Experts of a small language model.
Size: 9 layers, width 384, vocabulary 24604, 47.6M parameters.
Experts: 128 experts in each of 7 layers, 32 squared leaky ReLU neurons an expert, 8 picks a token, a sigmoid router, a shared expert of 64 neurons.
Training: a variant of Adam for the experts, 283M tokens, 4808 steps.
Below are experts of layer 5 (counted from 0) of a mixture-of-experts language model. Rows are named down (a neuron's output weights, with its number) and show model dimensions 0-47. Each number is 500 + 25 x the weight over its row's rms, rounded and kept within 0 to 999. Numbers have three digits each.
Before each expert's rows: a language model's description of what the expert responds to; "comes before" lists some tokens at least twice as common just after its tokens as in all text. This comes from a sample of Wikipedia text that the model never trained on. Tokens count by the router's weight.

# expert 46
Description: Final word pieces of personal names followed by commas or pipes in lists and tables, plus He, born, graduated in biographies.
comes before: " |", " was", " who", " He", " he", " (born"
down0:535529493532455483526498509477493482488494494474519534505494455507536509534483466498454469503505462451463523490488487528478508498500516479450473
down1:515522481498485483536500520513492458494514463537486515532507560485489501486537481485463519479477478537452527451445501505527463517549495496444490
down2:469467496526521506464514497488468496528516515500519512515493512507514477551531512499518473508554527515490483514532474504503541482516495491513503
down3:498507531464491469521529507553515524493534472504504524489513492490544539508525495531438500513533529479497545520527509431505477467488483494497498
down4:485474511465493523481497476525494486507552530545502508498487538529511507497496485523481521472511526497469497470464502478520485485513463520504489
down5:541518483521468529470516501496484531515513521498505501496492453523510491461490476487540504515486479487495462457487489510491511515472466523503524
down6:482480449518500502474530500512521484534494504519477536517475501553481470463462484466528483495541488494512491507458533500531469504502517489454486
down7:539527528487477530520485465538498474495552473471507510499534497465530480495474495496529502482504513513469482507505557501511471531502479557493474
down8:495515481531480507499479542490459473500529520499537481505522483463520481510499520480479517490503518495520448513517486479496521446516505495504496
down9:507482465509490482511497476495496494493509496471528504487461481514477538527456468520530539510500522487519502497528540488501486489537519489507506
down10:514478442502494510550492513484514496572501511480483517539476509506481497485496496536488486472501555513488453499524539492493514475478515503432497
down11:538498511498533540529481426506537493501499480459515457518532487550503482523466496482495472476505507504515504491457479449488493506502533491485494
down12:469509464501512518513504499524497506531488505551545502505515497526488522504494495523487502525514477483547472495516466580503502529479533494499548
down13:519549465514448498448499535479490484467501475480491528517491535526518518494556483504516480441538472511503488456509505506512458490496466496521512
down14:465468456511477487469482485511488462529511482529508472524477493513499503521506511511536549500487514493536467515470495481473504511513502543508472
down15:459472469525517473479493504479471474524519510480526509531503494495494482545511491499518482509540530499510488533533497500481538465520498525516497
down16:466455502471504490503451497503550497499485517487511494491490508584496587484495496476524503488522540525488517524507503524496523468535475559497576
down17:520498489454516523531460541508477552495489522508557526447504485511481494487550544506488517519454492513488517493499494493442484478506529493486447
down18:495481493520503507494481484528481470540552493471498525499511532430494516524481488550475486480485504514509520478475541489508486488485494541475477
down19:479556462528522495506523509485479508490490484505518486498511478473499497529467474536491456520483521464488509509531481497497482491444522517504551
down20:527562519487534501531567497506456457456508514505541479512504503545471501440502519486486497510491506517493510471461499470531528509518507497478482
down21:527459531479485508450524497512471556532558517471508503514435512507514466498506535539509507481496439483523530480470535508516468496473531520502530
down22:504492547542476502449491496497515510503539492444504524446501510524537475524481463544504484471470495522485528481520515459551450496524490485510549

# expert 36
Description: Table separator rows, pipes, and words inside section headings or infobox lines, such as "Final years==", "Gene location (Human)".
comes before: "\n", " ", " ==", "==", ":", "==="
down0:487520517476474538439497463544498499467543511558476490483510552512521515502501493512512512511527524533497461484456471469459447482509451529488494
down1:545541505492480565507554533545433492465482487497499502475494501520519517480472467516482479511529511520494480497517491465490512485502482514494540
down2:522500517553502518518539482446536478500465476495456505496447477494527533512496438510482484512499564492492505492499489519541474490482495516514508
down3:525484451498485518511466479505500478468493489476497542473490525491490541526491488524551544525463524542473520450537474481466555491491494490505547
down4:481476489525477444505497493508511487561498502491490513521482483512515498485486447468527519492494480486482503492486508468479492508547534494508549
down5:514458479531516512499520535478495486520494513447523496473515489494498456502511489491513513484493504481504512433504534475533545544506539517520502
down6:508453515483522484535492513497510509511506496520459467483498514537475455523487507549508488488532496474487505459482523505509518509470486527586519
down7:520519543476507582523514490528554477488535542479529514529527518496494520493535491516510531513509519518511483516503532501526511471548473512516481
down8:479522474483517481535474491526514465463503488536523508491474522492561488495499480510516512524482473455497512477534507503470488481476492491478485
down9:486460471467458460478435522479498538524528479483518492497496524486464540499505495542488512531482510502492511500515465532460530477491483513490452
down10:508501511529508489473514519510491534505474530531519491480484482466547481494483499487504483527518500481527500510511486471469478472460501504479534
down11:520500519525550495498494462482478529502478503503509511495504505504564489465475484506551538502519515498509543531466506528489506473502508521522496
down12:473480507496477501528522493521509514498577481533492485473488504516497465504486517515498512558470489480447511495473505513495524495549502542503526
down13:521491504505491507519510516469463470525490523481474501501500484502483479493571523492510525518512490524550487543517472473440468478510518447525506
down14:485490457501499503489500504488511497521528520474472491495485493463522451502522543518455486484514494505494509504538529540530534535493503530489519
down15:522495502511498503480536498494492521476498506516449487535518486470502483500494525505467526506550501542505486483507493462521532491521491491522553
down16:477472496532468505474501534470521486554549513490466545489504517464497503534503507537473501530528519538501466504532482537485487454488481487497484
down17:508495535509477465492482505486435459499477464486514474508464515511489533494504493477491498563554477457495517501516541526486492508504503503493504
down18:452503508483476500492532515470434482502551519517548433505519499527521538453498469518494498477503498487491533517548468473493521516498547506501500
down19:451524485525512504463518494538536539533551530471527488522513496486485511492526516485447504512507536498528515528532498518519509533487490481498489
down20:553524492526482537539522466514489526500527510462530505490495494507562522518506502494472517460481514527540522499451494476491531477478520509473529
down21:487539479490452497488506551532524480484497455506500468523524533509482505520472507524523495476474483535493504478470493484486514473524431478517474
down22:543500493518490536492495459496504529510516493482497514489507472512536504480483514503499511523498511490498488509509526480525439462497516481483503

# expert 5
Description: Sentence-opening "According" and "and," plus first-name pieces and numeral digits in tables and infobox rows, e.g. Abu, Mike, Geir.
comes before: " |", " to", "\"", "a", " /", " K"
down0:477455497497482505505485527474482492559493536512495537511479453492477505477471556481491535531484518499529475504453532507491488471459543488482493
down1:489471488495476465508448503486535502545530475491504507492542506480457493473486484563538520532469470538493504492504556517481466491545484488516502
down2:479541493523501509512513463502486526448516497521512466466479512519498499511500509473476467520470465487502550553490454544512466504489497529518541
down3:493490482517474517501495517493485461507505550494501517515484495512546485514527500508455497446516547551470502449478467471529449566467481526550469
down4:500527495509462493552475476519517532498506535494568503526541507506517497538465533549495538485486502466518452456535467477520513483465468517511491
down5:492510467503453492540517478464498490520483521516523511519499489534464496459531490545493510473521480529506496455547461446481544518522476530458490
down6:509505507539416505508494534485505491509490488451552505465471537542507462462498479474527535479528477524485467490472507487464523537522502526490504
down7:511480496506498520475511472537531493540474516501483465513515481589503470517522436518501493515526549492512509534532464532507498490504498501528492
down8:538549517499513512479529485491523506481512475502512471469541470535502458536512486516513495504505541466495525503487518498532517490513495538507502
down9:501532527482522499454484497522516490469507511524531511481543526513542495508542480557483487488463509463515510503483507485483531472483500510516562
down10:463495464500465522512501503509473511502516535468463483498532507496503461480522514508469488525576486537531501464506506461535480519504541512465525
down11:501481516496465509472486482519504511510528469516524521517526503525534472499500485511502466501502483520517475505488472496466492516483513476485507
down12:544513498524506525509517460501471472512459540464499515500516458515500502499533515514454564505528527509539477494490500498503477476494480530545520
down13:451470476505521484526503479513499498566525540492532519553561497512499520551501511497473534528495527511448448511465529537499495508457498511492502
down14:523521508479472522523517493519479499498521456539476503506501503493488489500503464517550513516485483483464521440495512525489491534524491493498516
down15:487516441505450450524513449503483421523482486499489517535503571504513439495468483523531504546502492503498532492469505511527518496508475497518481
down16:496519512496531519507528471483508451506463499520529498520496506543524517525524464497516476525514565522509524509526472486543493524502520513502525
down17:501473496485492487461442498516487526506499494515514537477515502512473554489522459549510547478480484511483502478480494487489505494463473499485516
down18:442502465530484490587527497488512494535513538485495568493487505528499478538484492531516482527478450512486526492493535489474535526504450521499501
down19:510467487507458489501509494517457507550477542481547501486485502501497469501528463528493488503498495476499475513457526475534479519476519524496530
down20:505485509523489496537477503532504501531454505551521467515518485519508497508517476531511493498528558434484508480487479473486512530455440479492464
down21:472514498475524499508474473525514441485509486505497523496521503489509531541475496546482514545499536552481461485472471501478534513483531508512523
down22:465475504473476473518519584515478457522506533534502519491474546470481463464493496439495490533516470471473474502506493472515487504535495488540497

# expert 14
Description: Pieces of work titles, award names and name endings in filmography and exhibition tables, such as Love in Bombay, Awards for, light novel.
comes before: " |", "\"", ":", "'s", " Best", " Film"
down0:493533503520486517486482525500442508499517509498511485517493539488548429480441530502477456500494460492506547521442477439499485502514475493453498
down1:501476514480514515515454473505478492482494532460501470494496514479477482480512506453506485484493490462531485483443544520517497474528444502490507
down2:465510497518488522504519516503507466515528495535485536491485500492474529504477486494517490483526531473501515526519487520476500498507534535496503
down3:530497494482480484491488506533502476471517512479520509519525483519438551516487511468507503508461541488507481442532459494508516500485459515542474
down4:444493509506483490542480514547566474510548504525479535485536525470472546467487439512530537481522524475484538475505495558494482497512524514487514
down5:465469459506529492516535487459516439503510502505521489519461471478504475527494493501545524514523522515463473525521513502511468477463483472504469
down6:476469494453493463546463485501523495510480536493479497501508463464504484513505504463460487503529481536525474506460499540496485477490524495484460
down7:488520504481461543549480492468504524508556513486496518493484464479530468540513468503489509529555497459449480513521485489506497483520482508454519
down8:496395469523519482505485507466489529593444528495552481536479499446494541464495522443461514518488447514513503495494507491517483485500527506441552
down9:549554479540478516464516526525490490473490444474520524485486477489524514463521504547572508468524551510526509483507528502519551531519516515522489
down10:509486496503494453441476496512525494515541429489486493483470494519494492489503508497485459523464514487505509520493495511501505500546508557501491
down11:502495523480513499515545485504506490474499493510496490474515481503497464490541464495500500554523517538491517502497524472470463531510455545503526
down12:535492494528534507485473499475475514475491498487536532487479432504518504519482523473542509502513547501474487493495488477481506476521479514489477
down13:479446472541500476470509485512488500526490537508484497474512557484476484477515458490506493474483463513492530487457491539516543482501477497485536
down14:491477478489463497507513504491475447487478506478497495493488466549469503535509536509506517541525487527478542482482463512567486512498488482525514
down15:463448519483477500540476505467507519528484470495540489484486507528490540500490471471508494527526509519478498504538534458527503495501512510533520
down16:520527507530533498512477515522522478493481497435511514535521469527470481522465483489468511506515512458508451527505489534527513487500470525503511
down17:529486508497485511508485490498536497477499490480479483518460511516517459455511462484546474483484501548485486461490528437477517507536541495484489
down18:485473475518515486518486510495523496504515518483520481520474469519503491515497492518469478495500507491474513518485567473575517477532489496475508
down19:483499488496488498498479483477517487500552501489494489449495453515513507469511480461514524500484506517515539495490528503548449510514547535473518
down20:491503461539478499514487511496462502511536538492483540472520480556553511519528438542487502547553507470503509505493516478510509500485521512480500
down21:478519504503506538511494487517444497478513467464489474550524550515488455509503476494480492512509480564492474500514557533494479476504465503537480
down22:513508467505487484510514466477489485488494499467497495475507510510505499507531464483479490509519537479513458458481497485517507481536505491551480

# expert 6
Description: Auxiliary have/had/has/having before a participle, as in "had been", "as having married", plus name fragments and numbers in tables.
comes before: " |", " been", "a", " /", " (0)", " no"
down0:461530489514533502537507518495505522499507502485519525470525492448561478526525474498494498476538511481530490469507484472524539499488430522464497
down1:449484519465546506535506520500520494490547496524505480486483535498456517470510481472501503509511499496500489487540514535491445504505521518455480
down2:467503475526502497522522549522549493464513529537516462466477533517507530459534490490495503462506514530498534507477501439458494488503471546481476
down3:482507519475439471511505472499513559506497442517501508530527541495520489469515474505513493545534537498523496512499455518542480481494515493459509
down4:492446481526490490545480479482524522534526535479476504529488538498507479490522490476479520472540499503505498512459481473543492501523498488471487
down5:519511502549470528494537538481481494533532520514494525534525507514462490492509482523484536563491537575497449485525483503472473526497505479513504
down6:534505517506460513515504523471489503465538509503494460516529465470507500518525489510493497491486559489517503499519490438503506513484447491497508
down7:470492539484514521511507460487504494488538506524497481463509482500491513456511551484490528536516503471534502503472501555480512503488512484515560
down8:468460534494516489494519521469473519498492501517523557479486504522524463547494458485506484514497457476519499497478493514517500508487472502487497
down9:521515522507512488533551521520487506485545512487512514484482432462497480469477536500531468505481512480467488500522484481564509502484468486473506
down10:504516505465502529489526506478462515498507465504515484503479506480526498491500483475497470500538488482486520500478456502466534493518503524462484
down11:491510570496533515530493453464491502474489505530544498509474496562511499563512492500487503505490482518504503486533515479497507452519526530503506
down12:482483489466501487491513472507523556504506515500525494497478481472522503501463516475458507506431504504470533476512479545509515521514494507495511
down13:485517540504522497494487489468464496475482449482506511474462501521461525461522510512477477529537543489527481500518489509544480465489452520486492
down14:482523486482484493503488480492505513445492474510535475504552489567556475495535492518481513502510513517499481533503479482509465525509514509499434
down15:515476492520523486506527542501467503523536502504480534497410460485560503536461539508519497528493478483473526537459477497490505494502492493503494
down16:472468467543506494527509512492477484514547559509520527499523493489531534490468472511527521495488512525518513470519502468510547539482454475510495
down17:517493476588474504492479503459462519513492457471537512512502504499500548514456498521520536506471497521491522441528490518496510459495509488518469
down18:465466520512494487497513504473474490538494488543474502447530518456507523458498506524477525520468493508509510480561481510500505537452473487478501
down19:510498537485511503494465501484456520492476441500529520511494482495493444515516490480468491511518461502526498475530556532493504498474508503475483
down20:481476536517501525516481554460499506496438473469479543507502498504499479521537495516511536532491515482498455444495511515488473524501454493487506
down21:500525456503495509484523519505521524492532513499548508527518510501497484482521492521439537557523513524519501515495508514463508507498522492528482
down22:541468504514468500475488509519459532538495502471457500479513506492568539514483467515510517515528525490505494542523526490538478454508507491526516

# expert 8
Description: The word as in designated as, as follows, not as warm; blank cells, line breaks and decimal figures in tables and results lists.
comes before: " |", "8", "9", "1", "The", "3"
down0:466475470491511504489495472503564506534514551493478465486470499471450533518525522491500468533511461489486524496499506519496498514506513476452520
down1:534478511541526507515531464450522504535471495450438479521529537441474498487488497474507490492470516486477479535446492530474490483471535536477476
down2:524461483505524469496472484451486465499456492488467483451488494488494536516519510489482526490467457517474487488520491514505474473523514515512484
down3:456511487502489512468490450490509500473509483513518469504513521521537460485443484480475540516516517507489517493502482493483510429519497532481502
down4:527514504544498497591548518478487514501454511467522502534489515514488496502559479518492491556525494457512510506518524466459500533545487532472527
down5:479457496514500490495502548500486476524500500533484521507511462507479514513488495511455481516536487486499500516514446479474471503487542453472493
down6:507538471459490509522496463523547493456505451519489557489447488488511491536524489468507467489491479489500469474480460499508470506540474514454528
down7:557559523492497561535510505515531494457517451513466516521530515504502514520475478508495511505499494510474518529476474480488468487517522520508479
down8:485486494560501491474523489500504507526481501487499480454514502482470501478488517511543511504490567495516540525499505529477525526443523520502461
down9:454453464498494456494498504481576505527510562496476490469462491509520498504519513529516499522523476505512471437514518479469498473436487512483504
down10:462493486462520506527456486523516498473536513526493494462463541527500464522512515463576477539504466485482496466488519469521517495493477481475495
down11:507491503539522529475492484489489497480490488488517496521510502489474470545530528492523476528473496496480515483555496512497504498463469460462471
down12:514443527471490500483493497512544493472494489527490460481487481504455451486516525514491494522517518467489501526465482511514515511517525482502485
down13:483538518486439476472508488532496476465515479563528535488529484472519533484494544473502482503473515466440562556507497515462470540508514529534507
down14:527487520538501504491524522480506511560485518474474490459515493500494542460522523525445508453515496480480450519526500486491497505501476479510465
down15:514475508540447502455499516510465486484459488506497467481476500471498474478511510513490502479494509494538493486496602498555487480488482466489483
down16:478478504467464491515472501501528462527498482507482500490480493496489463497502504477453514515487469480463487487446433517520529504476540474463478
down17:509513530503464528451511535564508507479540481518541495489490479483537486501492515531496479499509451505505470504509461517457474501496512455484516
down18:471492494474496506505473454486490494506538537496497511494496465502523515516534474481457484545495500485529516460500494536483509536502488487499517
down19:494492535490497499521478461491512540497515549526526487513530442508526431561482485484492518507533485494495491494464496506495498528494491491521547
down20:498460469499478487537476498465551515503471499466518486517535501505536473532514463508496535509511504507490495518529473476464488559477498520476507
down21:531519520534511499483529547471468480525514499560531534499478511508511489524484497508484533534493452452500513485478478523524511533502509536468540
down22:503470529496501490485497510460515504516509515505485515493514521484513488461473517511484501505490509475491535519465477486461515525506523520502477

# expert 4
Description: Digits and numbers in tables, dates and results, blank table cells, plus sentence openers like According and As, e.g. 25, 9.
comes before: " |", "°", " /", "The", " October", " May"
down0:553559502517469556472509515518496517495499528500516529515478526485527499517457481549495490524499509501512498476530515464486489510521471486517522
down1:520500523447515517491525471499478530480550512496512523510496508562484489487468506516558505509453479459489483491514537511512491460543493527508457
down2:511499508495486494440502458486482467501512502517493512476500504532477470507543481503548461528502499498491486476508523499527517461467522509503501
down3:478489455503513493541533503512493517523521507476534507437496515480505494497473501488501481509534466498509500526522484493490513506527488550494560
down4:536494505504474516526510526522499535503462523514500462490471546464495461456491455525513512523466490477504480454501494491504483484527497490503514
down5:502475550465518506539438496502542493497546516536531511481540540514517497506468508462501542533527505502498472457505495526510482494461511490511490
down6:489512512439511522518529520542473503476505501534493504526476481507511487507527532481522482452523489516498559525509516539501511490535474514493494
down7:489488475466506498521480476554552488525523569487482496492576484516469493486543518508475512520491520500534466491524491477534512485489543469508531
down8:507491465508529455543512507493460480512444492446525476413464518488531482515475484482484495501487482471501478502495443521526479508498474504542504
down9:519506536509511499471504493507469462481488483478513482531493500501507514532477505457503502504494485506492497483539542498521525514541499487510499
down10:506453533506540522514458471479461526525493525495486470498485480523512477530527513494517483482484523466487520511482474501510531505497500469470469
down11:496453515496506496531544497508532474546502535502487503452478439469488545524489497545527500506483513506501505464521440506516495503459499507530554
down12:499517552484526513551493506501473552501536545558469502482492495541480457504484508447489500487557500502504462493493489517527494494513456472522491
down13:515511545487528550527502508450469481472504522485545495453497517469526505472497541459496538514516470505538522545504472494487489481560460504461527
down14:481498444491474474504507512551526504535516580517511527510462506478487526485491478551500504439464485493489507499490505458485521472529484482507478
down15:491515495564458450459521534496474495505533526555492526476501462538494542503476536519496542555504521530499549558522449495504498540487474487497556
down16:517517545505512490480488467492486464487510593520507493501496537477539478483521484493502524516507488492516498499503493480544517540489499498488492
down17:497498481459488484480523478534490484519508484533494510518525472503478509550542484557466454521505507532517543516520497500510517504523512525500486
down18:497533501484533523522466504511541485433501486508481463517485514522520473503510505548492464515501465502520515482499532476471540477473476493507493
down19:480494494492490503499497513497535524528501512503463492512522476507549488491462473502486465512518537510533508516494567446515543509521526514501556
down20:492487490515528505509455493500519485513518531510498439519483508486536472512491533483524505539517513467499501469487517504495513497475527518514488
down21:488504479505506515539520526539461480490522522563481513549532529553434505496519477533522446555499483523538496477529495499531482515527497534450505
down22:521518514496521544514495523520471513478519521509507545472534484488532527544550506482546515499528488458504479480516497508501497504449484487518472

# expert 44
Description: The relative who after a person or company, pronouns he, she, it, this, and zero scores or blank cells in sports tables.
comes before: " |", " 0", " was", " is", "The", " had"
down0:509476508503516531449487534483503492544555523581500508471521466497540500472477509537506499526494491491504488496483489529560508488474498562480493
down1:472485478481525442494503459525491479492523532498544497487523508476470541474510470441487483473500542472502514521529487495496488507539507529472491
down2:497514449508500499465494439519553507520538507485490529548500482508495488477539497481524547550468530487516498501497485500521488445493456531490545
down3:525527520483500504447501512526524457495527497533484558481520505492498495509527477494533484473531532499509489515474479505487489545491478494451521
down4:510493484497516511505500433495547523516507517471544496516519506546503514495512525512501525457473476468518529503459519517513493539462497538476505
down5:540461519488461532491464531487518529526520459521515483483508482448530481478470501510518489466494485535495488466465480519500477485513522487522512
down6:485481522517466500513528511469509484510491495480487517511525488524460518484518494530474534504525524487510482523496501495474519544496502495483499
down7:546502465527485485510467495499482515504489520444538537480517497523442514444480486498466535529459538500482518498501495517484481526493530484507503
down8:514511481529522500565516509457500531506466498496549456476495488501560509507508522491498515503486491493484499479500513500491477451514494513507451
down9:530466495524474500488512512467471527553490520478490539511520528482492480446514508487473495493485492543507545506477535502496467525530528480523536
down10:447530493508487531515489523504480534510494503512552529509519491525519491560528508513497525508466462486558477495527510551509486544477530523503511
down11:503489468516503512515500500479467535524488519504493472514505487448494500494513494480529499485472519513499494471487487512496468493527508516481479
down12:472448516466510498512468467445506457495497577537483527514493503525586520533502481494529509535525542462491493511524520500486488535470483569536499
down13:490534507487500533522548484505487518501543540496484492496541490498482458502486522498497492517470518494470519456495480497538494506527514500521461
down14:483482498497473475490468547525511486507519477521457480515536508491494516487485450518524472489522472500484473497539482492486496529489473487510465
down15:497541437484504485514481505525516507473519520501520500483474534507490503478499497497516511544496483482523510476473515505467455449506518512508495
down16:477519513504534502530516487496485487505495522470485513498532486472508506484501477495483481536513496534550495521502492526507482531445493547499527
down17:493473482478513506537501454480499518516507520475464462513474471543503475532498500508515489470488540524519499492503466468521552533509524528501553
down18:494467478505524468514509470460520449534539549481546514482493485456525525477524525495474492540509537503495515489510493537507490502513479519519475
down19:493448481530500471470500509421471520556470496523522522452526496528520515518508502503516509534495529482512558485449508477506499488507472511465518
down20:466481467500518495516516461503486524516519563507494542504481532502512493499461470546491544498496549464505512471484506480486512552501490493450543
down21:494504546516470476467500533474470495514527511502492496483522491531499500500468483521523470522528485437499507510540453541542520492543509525517433
down22:538504482499487540505523511496562481498499481529546476511519495538510531518518505487546487476530470575496481537548517500482476496483518509497509

# expert 22
Description: Common verbs and quantity words in prose, such as make, wrote, plays, means, many, several, often after to or he.
comes before: " the", " a", " that", " to", " it", " as"
down0:496513538525513532479515509515498501513487517515506486508531495505497486481516522519485499489486481485551472515492485520465500510439522490509489
down1:526495451518485501487472471469490496533518532473492507472504511497482469535500484504509505516512498491517505555483568535527512539490461498497510
down2:502496508497513512489526489437461516515501502566505525488484499459457532502515519482454477522505498471500517550469508483538480489537519508477487
down3:562516505537489488474476531521491494517543508526531476514486495451509510545477525481502521529455473457527540517499466513494479472553495464540499
down4:546505495513518468473475494505510521513493510522483481468462466478525450473509513500494519522519472479494490555507479514514481489508534478506480
down5:504556480518430517468535502521485491524525524527504495506510495489514496473450516511538551507503527497487505486517459528529504462484507470509521
down6:564527489507480530515516480499495506476487507471511491477513470522483494512500473544542503497526514505550572513503465491478522493531492525484518
down7:506529462497525498499504531503476507498503469521490476511490477497529503499479504562487462496555461463496493462524498511520475498504519466476519
down8:539501443447516517496474535543495502494534500554510443567507464536502528488496513537463513530512494479497547500540488493498532508474552510486501
down9:532496485524461496539527487522554518512488518456503546504546503501516507519491469525510513465527496481519503502491475510500499499495486452496476
down10:514484448511464486526489515499520576532462512486546524476470494504485506512468479482522486504503506517495491507491486516469472531476536504524469
down11:533521501445527504506528511515514499475517503548510510503497445510516492523538489504487482486506505459508579496513528509494522483522540530512478
down12:529533507503420505540465508550477502462476496508495519461492487515494478481490510517528533510490462477514513500526520529533505510486523492524456
down13:473462546519497492505519534492483501569532515512470530507479530550482486484546496540495504484537533469516460543502516462514512513464485533500518
down14:530454518500505495481495499510511487545510526502502486503570541532568482519523538513532549492508463473495506530505488498536528522509482509511515
down15:484476492491493454469467542503498490523481493517469485505483498483521467522508478461494469511564495469536469520507488508569533529524517523468538
down16:484503490501466494504505529488453457489448514532432474491493527534490484556496497469496488521527531522456518498490533505526501468502529531475494
down17:484496449456494526489502474531491536482473456494481473501508483497513466527483479493502529481508506521462503499488483528469518478539445555467454
down18:506493504487521486513486510479520534519500520479481543473481505503462486477502483474522469477484465514512496512487498503499539512562439533516494
down19:544531513515510542438486532504477480456467515510523506482501504466514518527531513477519491530576489540531441531527530531517478508464513499476525
down20:460465433517499429525470509470526491565447546456499458496509498468476477475524475454494515500535516505537475525540499504475540539517508484498496
down21:510476458491485504480480480511516525530490523511508513527519556471478513498503496467523538472533500502552497517515486487481500481490513463513467
down22:524516478509508440487473483551535474489502513486483460454492499503544475480549462490484495510541462537514516487481468516528472480481529460522503

# expert 2
Description: Prepositions after a noun or verb (for, on, of, in, with, to), sentence-initial On, and opening birth-year parentheses like (196 in name lists.
comes before: " the", " |", " a", " his", " their", "8"
down0:470457489475502480502494487480514478523492515511529502470540498515545490530496394505505529485507498542493507505468481466467524495543506522521444
down1:538475474483463489582508505489511475538481493539496515493512476531515531526505505492514514508436505532530455477548496489507483490497496479534478
down2:550571461479488543504520453529508511459534493515517502535480535488526492469470468466462483487490524468532513508471520492540504507527516494518477
down3:568494493533503480545463529490496445483477472459498494513513479489488544483499494514509509494499466465507514547501466541493500518500497489481500
down4:552545500519504539487535491543534531453508523482517529504503464508493518513484529488540455500499524498526477518482470491493434533512480500487480
down5:493514503471475509513498472515514456463503510498475516457466469526543529519550464503505484506555505532559502476509518543471451490531503511515533
down6:493501523487519464474473510494448547523477487507521505480458474515517520482481477522519498441471449467497495506505477506525470538535488516461482
down7:520483515497495495519479495446495489487468500474478512488503522536504499507529497462478503526528521489494512469529569505469465479472491484499551
down8:531483482480547520545511494505471491488525515485439501460483495520476496525499523546542504501546517507519459490510504512523537535492513451483476
down9:501465532498474475521507470462479539525491541507505518496461458528502523499507510516436512489489485509488574484533454543470543525494534516527505
down10:462514499452482503496508532487491494522540506514484516482521526512518476506521492523512482509480429449482485484443471484522539486514484552499485
down11:543506492542514470468482495486509493499500510470490553532526513473493506504477507521509515487486481473497475506469455513565514522508502490537484
down12:518523503470468501467522542522469529484528468513549514467473517529510570515483502508526447475490508478563496504535509538543511497557490491470479
down13:481534462473494517538505511519497482474511516465493520518497524488507496504525500471448522584516521483492526512513521522486474475505521500536502
down14:456511515510483504489485525512510495500502512540502475496503547445516488527533513514498488492514502499446480484506503498537540525482453452462445
down15:580473507525520493499501469488538503512486517495524536504515485528511493497513527516507485474467504505468511509506424520460500533521487493517492
down16:507463478467521457526497505462528529534489526489522548480527478513520512502509495486528492493506500500519488516512491500516522522489484471493447
down17:514531491498466509509520513455511494502521509499494523466489500518526536490486531517447499532492478505523493488506522531493510528480483506515494
down18:515493531483541518491556516521497478502507497520477516503507528460512537499520518502469475486523498467501511546519490509472447508516507485450455
down19:536502480477505502501512572490494496501535511524470509488491510517490508504470488545537457481507458515518503505486481517520508524527488487543485
down20:484491506470547516516510481506513493467519462517467514471536542494501454482519483501514468499527467533507484500494480516537466482471484509518479
down21:491467422488482438507472516499511513540500503489499543538502487542467512508511506513524503509491494473516497529483515460487517497544483493500498
down22:488471458501488490562477484484529484517497494485512488495534480500565525482510517516472491526499469480512492477521498526494534504462514481511468